config = dict(
    n_experts=40,
    experts_per_token=4,
    balance_bias=True,
    groups_per_token=3,
    vocab_size=32000,
    positions='rope',
    rope_base=10000.0,
    init='uniform',
    init_std_qkv=0.0158,
    init_std_o=0.0,
    init_std_down=0.0,
    beta1=0.95,
    batch_tokens=131072,
    steps=4394,
    dataset='wikipedia_en',
)
Below are experts of layer 9 (counted from 0) of a mixture-of-experts language model. Rows are named router (the router's row for the expert), gate (a neuron's input weights, with its number), up (a neuron's input weights, with its number) and show model dimensions 128-255. Each number is 128 + 24 x the weight over its row's rms, rounded and kept within 0 to 255.
After each expert's rows: "gets" lists some tokens that make up at least twice as much of what it gets as of all text. This comes from a sample of Wikipedia text that the model never trained on. Tokens count by the router's weight.

# expert 18
router [112 144 122 167 129  82 133 147 158 166 114 106 142 152 102 137 164 123 104 120 122 118 116 161 127 181  88 139 115 147 136 120 111 100 174 146 141 112 126 134 113 151 165 132 109 100 148 128 119  98 161 163  95 111  84  89 127 120 153 118 125 136 123 116 149 174 104 150 110 162 117 136 123 143  93 137 180 126 151 138 156 137 123 139 173 118 122 119 166 117 112 101 139 135 149 152 145 139 171 133  88 119 119 126 100 111 160 163 115 161 169 134 105 157 148 138 119 131 129 140 142 119 115 113 150 161  91 159]
gate0 [109 102 114 140 127 116  99 129 106 126 117 105 119 121  87 143 118 129 148 138 118 195 114 135 105 146 119 110 149 113 122 126 112 138 135 161 166 172 128 173  84 130 126 127 124 146 146  96 128 119 115 104  98 166 155 134 128 142 128 136 127 173 128 176 122  98  95 122 111 132 120 171 121 128 154 123 114 134 137 123 135 129 135 110 137 143 114 131 149 131 123 110 143 158 161  99 144 137  91 144 113 142 101 141 128 163 133  88  93 104 100 128 145 155 141 194 147  77 101  97  73 143 138 152 114 119  79 146]
up0 [186 100 131 123 131  90 101 135 144 147 120 168 105 146 163 119 114 114 157 183 141 101 133 100  92 115 160 115 127 132  91  99 101 121  90 114 128 101 124 110 139 174 119 101 109 127 101 147 142 149 130 134 170 170 117 130 132 150  91 115 157 156 126 159 139 139 127 163  69 146 128 108 148 124 136 119 154 171 152 120 112 122 147  93 124 150 107 111 143 164 120  95 107 105 136  89 117 137 117 170 119 115 189 159 106 154 135 117  78 142 149 165 149 156 150 110 110 124  80 115 109 150 154 142 132  77 109 134]
gets: "s", " the", " his", " her", " their", " its"

# expert 30
router [133 146 104 143 118 115 140 154 164 125 123 122 139 138 124  95 183  95 157 147 114 122 134 160 152 148 115 142 116 161 154 146 103  85 131 163 124 114 141 139  91 112 161 152  78  93 149 142 136 110 150 125 132 134  89 121 123 143 155 106 102 150 101 121 150 139  99 126 114 114 137 137 118 124 125 118 113 111 158  90 144 156 110 151 145  88 120 122 125 103 125 122 102 123 158 141 137 153 125 114  99 141 110 146 111 149 144 154 130 126 142 119 124 130 153 131 147 111 126 105 129 112 125 113 156 140 123 160]
gate0 [107 130 147 120 121 131 118 114 121 139 158 119 109 169 119 201 105 164 151 142 130 128 117 117  97 129 147 146 125 158 118 125 155  90 120  97 138 176 159 134 115 151 145 135 129 140 100 114 118 136 131 135  92 171 154 112 132 179 115 148 112 121 124 124 158 125 129  94 106 125 135 138  84 151 131 147 146 107  90 134  88 128 100 133 145 111 114 132 124 101 169 103 114 119 134  83  94 101 118  99  93 174 123 137 173 172 130 110 145  93 139 146 109 142 141 175 147 130 142 106 169 177 121 127 103 145 123 107]
up0 [115  87 120 136 102  88 162 123 121 131 101 131 125 113 120 154 131 156 112  94 131 153 113 139 137 125 117 118 133 133 137 152 110 145 153 125 174 107 115 173 112 144 128 131 117 152 176 104 106 179 148 119  97 122 131 152 111 122 103 146  94 145 121 165  51 146 151 119 107 105 112  74 102 148 161 128 130 166 128 137 159 118  76 141 144 104 163 109 133 109 111 131 103 166 180 128 106 107 120 122 122 117 131 124 117 119 122 138 116 123 124 170 124 131 131 101  70 182 121 173 143 165 114 100 138  99 134 163]
gets: " on", " –", "-", " his", ":", "On"

# expert 32
router [112 145 126 132 128 105 136 123 158 164  89 146 157 143  92 117 155  92 175 111 133  77 106 166 146 125  74 120  93 106 135 120 110  89 157 131 107 150 150 123 115 136 153 122 110 114 133 106 130  94 136 128  98 131 120  93 143 144 153 121 122 144 148 147 155 126 126 159  99 152 130 152  92 195 133 134 144 132 121 116 126 141 133  83 138  91 111 142 154 133 114 118 127 122 125 138 102 118 135 134 101  80 140 146 146 112 169 128 128 164 156 173 105 141 129 141 143 130 160  78 126 132  93 140 165 136  98 153]
gate0 [154 120 131 112  99 113 110 151 156 146 162 151 131 157 168 154 135 122 153  97 156 121 100  93 110  98  92 120 163 103 122 141  73 121 119 141 162 110 113  86 126 108 150 133 179 146 109 134 167  69 127 164 152 134 115  97 120  97  81 150 118 124 161 176 133  96 128 142 109 113 137 134 143 120 124 155 159 137 148 126 129 122 135 106 174 146 122 118 148 105 116 125 151 119 140 136 117 129 139 127  80 119 150 114 134 137 117 120 154 119 119 168  73 139 134 128 163 157 161 143  68 153 141 123 147 100 123 162]
up0 [ 97 144 143 138 136  99 168 131 102 138 140 103 167 129 104 118  72  97 136 118 153 106 177 142 138 154 124 156 124 129 135 124 133 121 131 154  96 131 130 140 140  71  93  96 123  90 150 123 113 213 131 128  95 113 152 169 133 136 151 125 146 107 136 145 116 161 113 108 105 156 117  97 144 123 150 100 105 171  92 122 117 122 124  77  98 150 154 161 100 112 153 123  94 158 145 146 122 137 137 145 148 144 127 170 130  75 136 110 119 123 113 121 171 157 140 105 139 107 122 116 145  69 147 134 111 129 110 162]
gets: " the", " |", " a", " won", " an", " was"

# expert 9
router [111 173  91 157  96  97 138 141 143 134 110 155 144 178  88 105 158 121 174 131 105 113 101 166 189 145 111 128  81 115 157 147 106 127 180 150 102 125 147 111  76 133 183 172  81  94 154 120 124 120 134 162 101 124 116 102 130 152 131 146 113 161 119 182 176 176  98 138 145 164 143 110 141 144 103 122 166 153 100 117 151 199  81 136 153  88 133 140 136 106 117 109  90 102  98 142 116 138 151 110 106  98 107 129 152 126 150 121 141 164 185 144 108 124 149 161 148 117 148  95 132 109 127 143 150 124 112 168]
gate0 [144 185 142 120 100 144 163 163 130 123 126 144 116 138 138 143  97 149 157 131 127 126  67 101 125 112 125 132  92 143 143 107 140 120  85 159 135 136 130 175 148  81 135 145 121  92 134 115 104 111 112 144 125 117 104 182 119 131 189 107  87 120 157 118 118 136 152 124  92 115  80 135 121  95 127 131 135 108 169 117 115 129 107 151 147 161 110 134 103 117 108 142 130 114 155 129 101 148 108 130 128 153 173 120 139 150 112  84 120 149 123 108 103 134 127 168 147 112 155 144 148  90 107 121 142 142 132 106]
up0 [ 95 128 137 132 136 146 142 139 115 109 116 180 121 144 140 112 101 140 128 111 135 121 156 134 174 102 119 113  95 142 142 164  90 143 126 143 129  81 159 130 107 110 130 140 128 133 142 122 131 131 132 111 152 122 129 124 140 141 114  93 112 114 123 134 141 140 115 139 119 141 158 113 115 149 150 130  86 152 167 147 104 116  88 103 138 126 120  68 109 121 111 143 119 120 117 122 111 157 148 104 147  89 141 174 106 117  92 111 112 136  92 106 146 110 106 167  86 104 123  93 166 134 142 157 137 140 177  73]
gets: " to", " of", " by", " for", " in", " with"

# expert 8
router [143 145 114 173 107 142 145 126 142 121  97 136 170 181  97 106 140 112 141 127 136 119 137 155 130 125  73 114 110  88 160 125  95 104 121 162  98 105 155 124 106 141 129 146  99 145 176 119 165 119 146 145  69 119 114 119 171 162 123 110 113 179 109 142 146 170 123 142  76 121 158 115 121 159 132 122 173 153 146 141 170 130 134 154 141 127 108 166 124 132 140 103  94  97 150 123 123 149 138 137 106  97 127 130  91 117 149 163 120 158 127 161  77 191 161 128 115  84 154 135 171  96 116 164 146 116 111 146]
gate0 [119 123 113 114 114 132 127 140 121 128 141 176 143 123 114 169 116 116  99 168 128 138 106 143 132 144  94 115 149 149 122  87 138 146 123  93 123  91 120 144 172 100 144 135  93 132 154 143  88 143 108 139  87 108 130  81 151 123 153 169 114 145 149 117 154 149 133 145 141 133  87 118 172 152 148 119 140 147 174 127 140 171 122  97 140 159 161 127 116 117 113 175 128 117 134 110 169 153 163 132 110 150 138 103 113 135 106 169 153 137 161 159 101 109 151 138 107 168 148 104 130 135 115 106 176 112 165 141]
up0 [113 102 108  89 156  99 127 183 102 102 151 103 109 164 115 112 114 138 175 107 139 131 109 159 108 122 123 128 157 130 139 156 171 124 154 123 139 114 126  58 130 128  92 149 143 141 131 146 123 130 102 107 144 130 132 142  82 142  84 135 175 101 117 124 112 121  96 123 104 112 136 144 122 149 110 123 145 114 142 157 142  87 147 128 106 116 103 113 145 147 125 119 108 146 125 155  98 158 113 139 140 150 113 122 124 140 131 105  89 141  79  74 122 141  92 106 152 116 132 133 118 153 100 140 111 148 109 105]
gets: " was", " a", " is", " ", " were", " as"

# expert 11
router [122 142 122 145 114  95 142 166 166 124 109 143 114 173 113  80 108 115 109 147 144 120  88 159 154 133 146 118 112  81 145 100 113  86 183 147 101  48 166  99 125 122 101 168 104  87 149 128 107 106 129 156 113 103 142 132 130 129 120 129  94 137 143 155 156 160 121 159 109 120 132 133 124 115 152  95 122 178 142 126 103  93 144 180 156  95 118 127 157  93 128 130  89  93 115 131 142 157 143 130 118 113  78 136  96 106 137 172 118 158 145 143 129 163 116 135 132 118 145 106 140 122  88 121 147 129  73 177]
gate0 [133 166 153 115 179 152 117 137 111 169 103 132 158 102 147 168 118 148 123 148 120 104 130  91 188 134 141 142  93 106 140 163 118 100  88 112 140 133 169 135 156 150 148  98 172 125 104 146 146 128 112 119 116 116 139 122 125 171 105 161 128 143 144 132 102 166  96 145 134 103 117 105 125  87 115 122 137 160  94 123 109 136  95 118 127 134 146 117 112 111 119 128 118 132 136 101 130 141 125 102 164 145 122 108 134 130 131 110 120  97 107  82 105  87 148 181 120 124 181 142 134 119 116 110 172 163 109 125]
up0 [145 143  95 123 100 142  98 128 127 126  96 115 138 111 140 107  89 141 141 111  96 124 102 120 148 111 103 146  85  96 165 130 135 149 113 113 127  86 151 132 127 102 141 124 176  96 145 140 142 124 155 141 125  88 115 122 126 106 134 119 130 158 135 139 114 123 100 124 102 140 147  84 138 112 135 109 148 152 136 109 119 123 107 127 132 123  89  66 105  96 127 151 120 131 107 160 124 174 119 143 119 152  94  96 121 169 131 151 128 104 120 109 131 109 134 135 157 105 150 108 107 129 155 139 178 151 129 179]
gets: ".", "\n", "'", ").", "\".", ".\""

# expert 21
router [130 158 119 140  59  87 132 127 142 139 117 128 125 187  83  90 146  96 136 125 136 119 109 165 143 134 122 135 108 111 171 139 110  97 151 159 103  73 154  95 119 121 146 148  84 104 133 121 123 117 147 187 103  97 118  84 123 144 118 122 123 162 108 131 144 170 106 165 123 153 146 107 146 124 125 120 132 137 106 106 137 186 113 143 143  92 106 154 146 125 119 109 115 110 115 128 129 157 159 151 106  91 125 144 100  88 152 131 134 175 187 151 130 141 144 163 113 124 173 103 167  99 119 145 129 122 107 154]
gate0 [ 85 132 130 104 102 109 110 125 143 115 130 126 131 148  73  94 107 109 119 138 117 105 124 123 145 122 164 164  87 136 127 124 117 149  83 151 174  83 123  99 110 115 124 202  99 107 172 108 108 101 135 137 154 121 144 113 100 115 143 135 120 144 152 128 183 135  88  91 132 133  92 137 148  94 100 132 141 164 157 124 156 113 140 187 131 102 145 124  91 100 119 110 128 151 187 107 143 175  73 106 141 100 170 156 118 150 143 174 103 149 117  97 107 189 119  93 146 101 130 191  76 134 136 123 112 118 125 129]
up0 [158 133 137 118 118 158 143 144 113  98 155 155 145 121 112 141  99 134 128 162 162 123 138 120  78  75  74 153 113 129 177 110 117 152 137 108 129 104 141 150 146 103 123 125 137 135 110 163 110 167 169  87 124 134 139 137 141 116 146 138 125 166 145 159 153 109 139 128  95  99 132 160 107 110 147 154 129 177 136 128 118 153 102 131 171 129 136 119 127 135 120 158 130  98  94 143 141 107 157 127 153 113 136 118 113 140 127 187 117 146 128  89 171 121 186 149 102 138 118 159 112 131 155 145 128 132 137 134]
gets: " of", " to", " with", " as", " is", " by"

# expert 17
router [121 100 152 116 117 114 148 132 128 138 128 120 131 152 101 124  92 129 152 127 132 116 136 148 151 150 118  99  86  99 164 117  78  69 149 115  99 145 141 112 107 113 155 151 116 102 181 124 138 112 173 117 118 105 126  87 106 110 142 135 120 103  88 132 124 133 143 120 147 137 150 115 137 148 101 136 108 142 162 132  99 128 105 127 105  83 123 145 162 118 145 102  86 120 139 135 114 151 170  91 142 117 101 137 102  77 145 144 134 154 147 140 113 167 152 154 137 147 151  85 132 112 104 121 156 123 110 157]
gate0 [137 133 114 116  96  89 109 134 137  97  86 129 142  80 130 142 146 117 116 134 130 130 130 155 131 123 136 117  91 181 127  98 161 120 133 155  86 134 138 131 123 127 164  79 133 142 106 159 117 129 112 101 139 102 158  77 158 121 155 157 143 100 128 160  89 155 140 163 138 155 119 148 116 171  85 143 114 122  91 119 112 146 140  82 167  70 100 153 139 154 164 126 152  98 125 121 122  72  87 140  92 132 137 118 157 126 123 169 131 155 116 117 144 145 175 205 145 150 134 156 105  90 211 115  83 172 161 120]
up0 [100 101 116 121 110 121 125 117 132  98 157 132 113 129  92 122 110 143 121 151 144 112 136 137 123 157 138  95 112 153 142 146 144  99 129 156  95 153 148 113  99 131 164  95 157 150 165 132 140 148  87 160 141  92 127  94 138 121 115 176 156 112 129 131 120 123 131 106 158 145  85 139 119 116  97 137 109 163  89 145  80 149 167 154 161 127 166 113 144 131 129  89 174 136 113 137 152 123 157 156 115 105 149  95 119 128 162 140 130 168 114 138 157 137 139 130  78 124 176  86 127 139 143 101 119 120 117 106]
gets: " |", ";", ":", " MPC", "_", " Best"

# expert 1
router [130 132 130 164 119  95 142 140 163 164  94 136 135 145  94 112 129 137 130 121 156 142 124 142 159 130 102 133 126 119 141 146  93 114 119  92 129 120 129 128 123 148 135 150 114  73 147 122 123 136 157 167 126 117 101 122 157 139 112  88 163 126 102 143 156 148  64 128 120 126 164 123 108 126 121  85 133 145 175 113 120 147 125 154 141 102 106 158 155 129 133 117  56  77 149 152 164 162 144 137 100 130 115 141  91 125 148 122  95 145 166 135 115 121 141 148 155 116 165  77 152 113 112 144 154 136 117 153]
gate0 [145 107 131 115 135  99  98 116 139 105 128 142 140 170 158 131  87 138 122 133 110 128  85 129 135  91 121 119 108 149 124  90 119  81 109 128  95 143  95 130 134 127 145 154  83 142  77 113 147 142  98 105 166 116  98 135 125 119 153 131 119 117 186 132 131 137 101  88 132 112 127 132 200 160 155  64 117 151 116 112 135 131 122 142 139 161 137 152 145 122 106 120 127 115 144 149 126  93 138 122 149 123 158 105 129 167 142 121 185 116 124 130 129 126 157 144 159 139 138 164 167 142 111 149 143 133 104 117]
up0 [154 129 104 146 177 100 128 138 122 108 116 144 131 138 150 134  79 112 113 135  97 158  97 103 128  94 141 154 108 114 109 103 137 109 109 123 122 108 103 114 141 131 149 113 129 151 114 110 118 134 134 107 148 103 104 117 125 157 181 117 145 132 153 135 124 102 147  94 139 150 121 170 139 144 169  83 136 153 123 117  98 113 144 115 196 132 116 145 128 134  98 125 145 125 139 126 153 119 162 131 158 147 161  96 152 148 126 151 144  86 170 134 166 123 125 131 174 135 129 150 146 133 125 151 161 129  95 113]
gets: "-", "'", " Al", "c", " K", " C"

# expert 2
router [129 131 131  99 123 102 166 176 171 160 111 114 148 150 128 111 126 146 132 132 117 106 103 162 134 138 113 131 124 111 152 152 106 103 143 134 101 136 161 111 117 154 192 160 125 101 143 158 112 101 140 135 102 122 108 114 131 120 128 153  95 170 115 153 121 143 137 158 109 141 144 127 121 137 130 104 140 134 129 120 131 128  98 155 145 103 120 157 115 103 131 144  97 113 134 141 142 131 162 137 137 105 112 134 115 154 125 141 133 157 137 159  99 132 126 153 139 119 138 117 143 126  78 131 130 168  90 144]
gate0 [142 119 103 122  99 134  80 134  79 149  70 187 154 106 145 140 151 116 147 187 144 122 157  84  96 128  92 173 111 124 126 148 125 129 149 141  89 118 152 149  96  88 117 108  93 100 157 146 131 108 117  90 121 132 138 112 118  97 138 145 109 160 145 162 102 138 106 125 155 114 144 140 145 160 145 145 116 158 125  99 143 128 119 134 109 109 157 110 183 105  86 167 120  97 103 107 122 120 122 142 148  97 102 119 110 137 120 145 111  94 110 153  85 123 100 113 137 154 134 152 166 139 125 111 134 115 156 128]
up0 [139  93 132 138 165 151 164  91  97  98 127 139 106 163 127 128 101 211 123 117 125 135 107 153 144 151 120  79 141 153 133 113 146 111 129 129 128 130 136 112 169 136 137 123 153 134 103 126 123 118 140 138 128 143 137 109 117 150 156 170 123 104 140 109  97 102 122 146 147 125 105 115 144 100  76 112 133 106 133 112 120 145 111 131 105 105 162 149  58 130 165 112 146 137 120 132 140  84 151 118 131 172 129  92 153 133 138 111 150 150 147 128 134 146 143 130 107 132 162 121 120 116 125 121 107 168 134 167]
gets: " 4", " 3", " 6", " 5", " 1", " 16"

# expert 3
router [127 133  65 145  73 118 115 168 125 188 120 114 101 120 135 129 184 141 118 117 129 134 134 163 127 121 108 123 118 128 140 136 117  73 122 133 114 133 193 107 124 141 137 131 107 102 170 153 147 104 130 140 124  80 113  96 165 170 167 116  94 163 122 122 120 149  69 139 144 164 153  96 116 143  78 129 153 155  98 126 126 161 139 152 186  73 102 162 175 121 150 131 113 139 114 143 146 114 149 108 139 141 147 138 123  87 123 166 108 137 136 122 112 155 122 174 130 158 174 124 148  99 131 144 132 154  95 165]
gate0 [155 137 103 130  83  87 133 109 134 160 101 146 152 139 123 127 143 130 154 131 101 135 138 154  87 128 127 126 159 140 121 113 132 140 125  98 134 106 115 143  96  81  87 133 160 121 121 101 142 113 128 118 100 180 136  83 121 151 148 138 104 157 144 167 116 168 113 113 102 132 136 106  89 160 116 114 128 130 121  87 162 190 116 158 157 125 146 141 170 109 104 139 143 173 118  75 146 171 134 115 126 141 134 114  64 157 135 133 128 125 151  98  91 109 121 124 129 124 130 145 156 182 120 108 115 131  88 132]
up0 [149 130 153 105 126  53 137 143 134  79 104 143 137 174 138 147 122 112 120 103 144 158 118 143  83  91 131 157 135  92 126 108 108 112 138 142 158 113  94 106 112  88 151 142 140 130 146 131 151 126 102 116 115 145 122 132 145 134  89 122 100 152 160 136 135 135  73 127 118 142 132 118 171 143 171 135 110 134 131 137 128 106 137  65 130 106  92 152 148 126 133 148 130 108 141 144 107 139 113 143  77 142 117 127  91 120 143 156 156 135 138 123 177 104 116 120 107 124 125 136 124 127 119 137  79 155 128 104]
gets: " |", ":", " ", " 1", ";", ")"

# expert 35
router [102 107 102 140  98  88 118 135 172 175 112 100 127 108 139 102 151 133 146 117 134  94 108 120 117 148 120 104 100  66 133 144 107  98 162 129 100 145 142 115  93 130 163 131 110  75 156 130 154 101 130 130 121 140 115 131 126 123  94 134 105 141 114 111 119 130 105 117 138 146 143 108 115 155 110 133 121 135 115  97 143 140  75 132 148  78  95 132 176 123 109 110 114 145 118 148 122 133 152 160 118  98 160 145 102 110 157 139 126 179 113 126  87 180 151 124 114 130 151 101 167 131 110 140 132 108 104 135]
gate0 [109 103 128 126  59 141 149 127 111 126 150 113 101 133 132  87 124 124 115 115  77 150 162 158 170 119 119 101 114 122  96 159 106 116 112 133 123 112 115 115 131 157 102 106 111 145 196  85 133 156 112 162 158 121 117 132 137 168 110 142  97 118 142 136 128 111  97 127  97  97 142 126 125  77 119  86 156 134 144 139 119 133 154 155 126 110 130 132 143 160 123 151 144 144 141 153 119 155 178 104 153 162 137 142  83 140 140 138 119 145 104 124 158 175 133  78 105 138 143 132 113 129 166 123 126 136 101  73]
up0 [138 155 175  97 168 170 102 128 136 120 109 125 150 129 122 156 127 130 135 140 132  70 126 132 119  98 156 131 125  85 117 100 119 105 130 158 130  90 116 131 139 114 146 109 172 107 114 158  72  73 114  95 108 142  98 103 110  75 119 135 134 154 106 119 116 139 169 107 145 133  98 139 106 139 133 122 146 109 110 106 130 109 133 146 125 124 147 141 135 153 139 164 152  92 144 132 151 150 142 128 119 122 127 138 145 140 119 131 152 120 127 162  72  87 133 143 182 148 144 131  96 139  90  97 142 122 170 141]
gets: " |", ";", " 0", " ", ")", " 0;"

# expert 33
router [122 135 138 126 110 113 196 135 182 136 121 119 131 142 116  94 134 125 162 177 104 129 123 112 163 135 140 121 147 126 156 152 106  96 135 134 108 106 141 127 107 149 114 140 109 125 138 128 150 110 141 132 137 105 128 117 157 124 160 132 153 152 137 150 114 127 110 155 116 150 151 122 135 152 143 118 115 127 162 137 141 127 126 156 141 102 101 150 108 141 114  90 129  63 132 165 108  91 148 112 120 129 130 139 108  77 193 140 124 134 161 189  80 132 140 127 105 100 140  69 116  92 123 150 161 125  78 114]
gate0 [165 146 151  86 137  76 139 130 102 153 115 103 133 122 138  95 122 150 200 102 122 111 128 121 138 152 151 136 126 104  93 129 131 152 145 106 140 120 182 113 131 123 141 118  88 144 134 130 161 150 104  92  81 116  78 117 109 153 137 122 149 117 171 146 127 126 130 112 108 113 113  81 107 142 140 100 143 129  95 121 135 142 139 152 113  99 133 124 114 118 119 130 100 116 104 112  58 128  88 130 128 136 179 142 168 109 129 131  95 121  78 120 136  91 127 142 163 120 163 106 126 122 134 150 132 163 141  89]
up0 [115  86 142 127 123 121 119 133 102 145 135  94 122 163 123 105  89 112 115 152 122 110  74 127 120  66 125 120 167 160 149 153 141  87 159  81 110 123 136 132 112 130 105 169 137 150 144 137 111 107 129  87 134 153 139 140 132 122 116 123 126 110 160 112 107 107 152 147 111 162 132 129 148 138 142 126 153 120 137 123 146 108 140  95 100 119 121 194 107 120 120 156 140 114 105 128 108 124 119 137 160 135 106 128 124 108 108 140 151 138 132 150 131 136 120 126 150 135 126 137 113 156 130 108 127 113 121 130]
gets: "|", " |", "-", " (", ":", " -"

# expert 34
router [118 108 102 141 117 103 136 168 191 169  84  95 140 127 138 113 136 117 123 118 153 120 155 138 105 109 139 100  90 129 127 164 122 116 130 127  88 116 142 136 125 138 130 125 115 115 143 134 116  66 119 126 114 129 119 126 125 170 120 118  95 136  91 135 148 117 126 131 113 145 171 140 104 150 134  86 146 166 167 138 139 146  85 141 162 112  94 135 177 129 125 124 147 120 121 126 115 159 150 159 131 136 126 108 126 128 134 176 145 132 131 142 103 164 146 156 150 118 131  80 133 125 102 143 127 174 115 113]
gate0 [113 173 138 115 140 123  91 136 111 156  98 136 128 121 156 149 127 111 173 151 173 128 121 127 162 132 175 170 157 141 152 133 120 166  92 127 146 104 132 125 134  86 157 129 125 142 133 173 119 132 149  95 112 125 115 132 127 142 164 149  93  93 134 153 111 131 170  91 117 126  87 171 142 167 110 104 148 120 139  96 142 171 140 197 142 103 125 134 101 123 162 161 138 194 169 107 136 115 146 151 109 113 114 126 152 138 134  93  61 104 116 103  63  90 129 167 146 119 100 127 115 151 118 153 163 163 125 116]
up0 [121 125 165 144 168 187  77 125 128 138 124 151 165 132 100 143 150 128 130 135 178 108 122  98 116 127 139 155 128 190 109  98 149 135 100 120 113 102 107 109 138 136 126 103 115 156 131 179 138 138 147 114  96 126  88 119 108 129 153 141 108 115 122 113 148 149 110 124  97 128  94 148 135 121  90 126 130 125 130 108 142 132 129 130 144 131 166 126 100 120 147 151 112 152 178 133 113 133 115 140 108 157  75 105 177 149 105  66  85  86 142 119 106  85  96 141 158 132 129 177 118 126 143 106 124 179 136 109]
gets: "\n", " ", ")", " (", " —", " 0"

# expert 4
router [121 136 119 143  93 121 142 161 163 134 111 136  87 121  96 114 109  99 111 151 112 138 148 136 140 135  84 119 136  88 123 131  87 123 137 174  95 136 146 103  88 151 131 128  80  91 174 114 104 106 154 139  86  92 114 119 158 127 163  79 147 151 115 169 120 123 120 140 131 132 126 136 111 128 120 116 138 154 116 113 136 152 123 123 129 104 128 154 163 100 114 101 117 129 146 147 146 161 163 134  98 134 114 155 120 102 136 134 120 151 175 178 112 144 149 119 117 150 166 103 123  96  93 107 150 141  74 120]
gate0 [140 132 120 102 112 155  81  95 152 115 121 148 112 122 166 149 147 133 135 118 133 154  92 102 101 117 132 139 144 145 119 131 105 132 123 136  74  99 180 113 149 105 114 135 160 125 171 178 127 123 117 106 137 139 158 139 143 171 149 151  68 124 149  97 131  79 120 155 127 135 127 129  86 119 112 148 135 136 126  70 125 138 111 121 153 114 135 134 125 140 145  83 169 114 138  99 123 120 170 158 149 141 116 151  90 112 139 155 147 162  90 151 145 146  90 105 124 140 132 128 103 109 151 131 120 140 157 147]
up0 [126 134 133 111 137 152 159 120 115  83 137 122 113 100 117 144 103 104 167 148 116 137 165 141  78 129 105 128 141 128 156 117 143 124 155 144 105 126  90 117 131 147 144 123 108 116 119 110 122 154 183 171 100 150 150 107 145 147 149 174 137 127 171 154 125  98 184 191  96 140 113 139 118 145 179 125 156 125 170  81 135 153 125 147  74 122 103 133 141 127 146 113 141 124 119 135  97 141  93 115 116  79 137 103 115 132  80 182 130 138 125 143 117 116  91 103 117 171 142 105 110 141 130  96 139  98 121 130]
gets: "\n", "==", "===", "-", ":", "="

# expert 26
router [139 177 128 142 118 104 168 201 105 144 124 104 142 123 111  90 145 117 148 128 133  87  81 154 133 160 116 118 108 113 129 133 124 103 172 116  79  72 151 100 112 161 134 134 104 109 134 147 160 127 150 136 117  93 116 141 130 142 154 136 176 148 133 115 126 158 118 147 101 147 120 113 117 145 117 122 196 157 150  91 128 149 130 158 166 110  96 161 143 129 108 124 117 108 145 132 151 124 141 140 119  95 126 145 131 101 138 131 101 152 160 164  83 154 135 119 164 144 146  94 151  95 101 133 134 114 130 162]
gate0 [185 101 140 129 173  95 132 136 120 104 143 110 130 134 112 128 108 119 146 109  99 103 154 119 138 138 155 142 113 118 158 144 128 120 110 131 140 143 125 105  88 110 134 170 153 134 121 129 123 121 105 112 159  75 177 101 130 132 140 156 105 106 125 121 126 100 141 107 143 118 100 116  98 142 140 143 150 113 138 123 159  93 133 138 114 131 134 103 137 140 119 123 107  70 147 139 190 132  96 110 138 157 148  92 131 132 127 117 120 161 115 183 117 124 122 135 159 132 135 147  68 127 106  96 118 139 135 128]
up0 [149 103 122  82 177 105 120 140 116 123  90 109 125 146 106 113 106  80 155 114 121 128 155 141 126 130 154 125 114 104 189 136 142 147 136 134 136 125 144 153 133 126 150 131 146 104 102 111 139 104  99 150 140 120 132 130 111 124 105 132 118 169 143 159 155 140 123 103 113 138 146 146  77  99 136 154  97 118 131  98 148 117 137 124 136 134 126 130 125 143 108 122  83  96 128  99 131 135  94  95 131 126 115 104 160 163 153 146 134 113 100 169 150 167  97 110 175 158 127 122  96 141 153  74 148 127  99 162]
gets: " the", " The", " that", " which", "The", " this"

# expert 22
router [142 145 117 121 131 123 159 166 145 177  92 122 160 142 126 122 124 124 172 155 127 106 149 164 136 123 117 154 111 107 125 161  84  71 127 108 126 103 145 117 111 117 175 151 118  87 143 142 119  87 150 159 119 120 127 108 193 181 141 122 106 172 137 172 147 125  84 136 118 165 141 120  74 135  83  55 160 167 120 112 134 162 102 166 149 100 125 114 151  99 121 116 105 125 152 110 126 148 153 127 125  92 104 126  86 119 119 156 110 152 110 119 112 126 120 168 158 129 128 109 146 123  84 150 117 145 101 153]
gate0 [115 150  89  68 129 126 117 128 122 165 112 115 119  78 133 174 122  95 161 127 154 147 137  97 165  99 129 157 105 102 116 111 116 134 109  78 134 128 129 137 103 118 127 121 153 105 121 109 131 156 103  82  96 146 113  85 163 125 126 137  94 128  97  87 130 114  97 147 141 125 146 124 115 142  99 118 102 135 127 123 134 136 117  93 106 169 119 123 157 149  99 159 101 122 113  87 142 134 112 120 125 101 131 149 150 156 144  96 113 109  93 149 103 194  93 108 170 188 147  78 149  95 108 115  95 138 132 108]
up0 [133 126 130 134 120 110 158 135 137 100 104 113 117 181 123  86 125 161 123 100  97 114 121 109  97 138 162 119 155 168 150  99 112 122 128 140 108 158 161 130 114 135  86  88  88 129 162 176 160 120 126 130 116 109 123 114 128 113 137  97 113  96 165 130 134 121 156 122 157 116 132 124 142 110 139 124 131 139 127 112 104 126 110 156 132  87 142 129  92 137 171 105 147 135 123 132 134 103 120 137 154 127 163 134  98 114 111 154 118 152 152 100 114  71 163 144 113  87 128 141 123 155 121 142 156 143 162 140]
gets: " 2", " 1", " 3", " 0", " 4", " 6"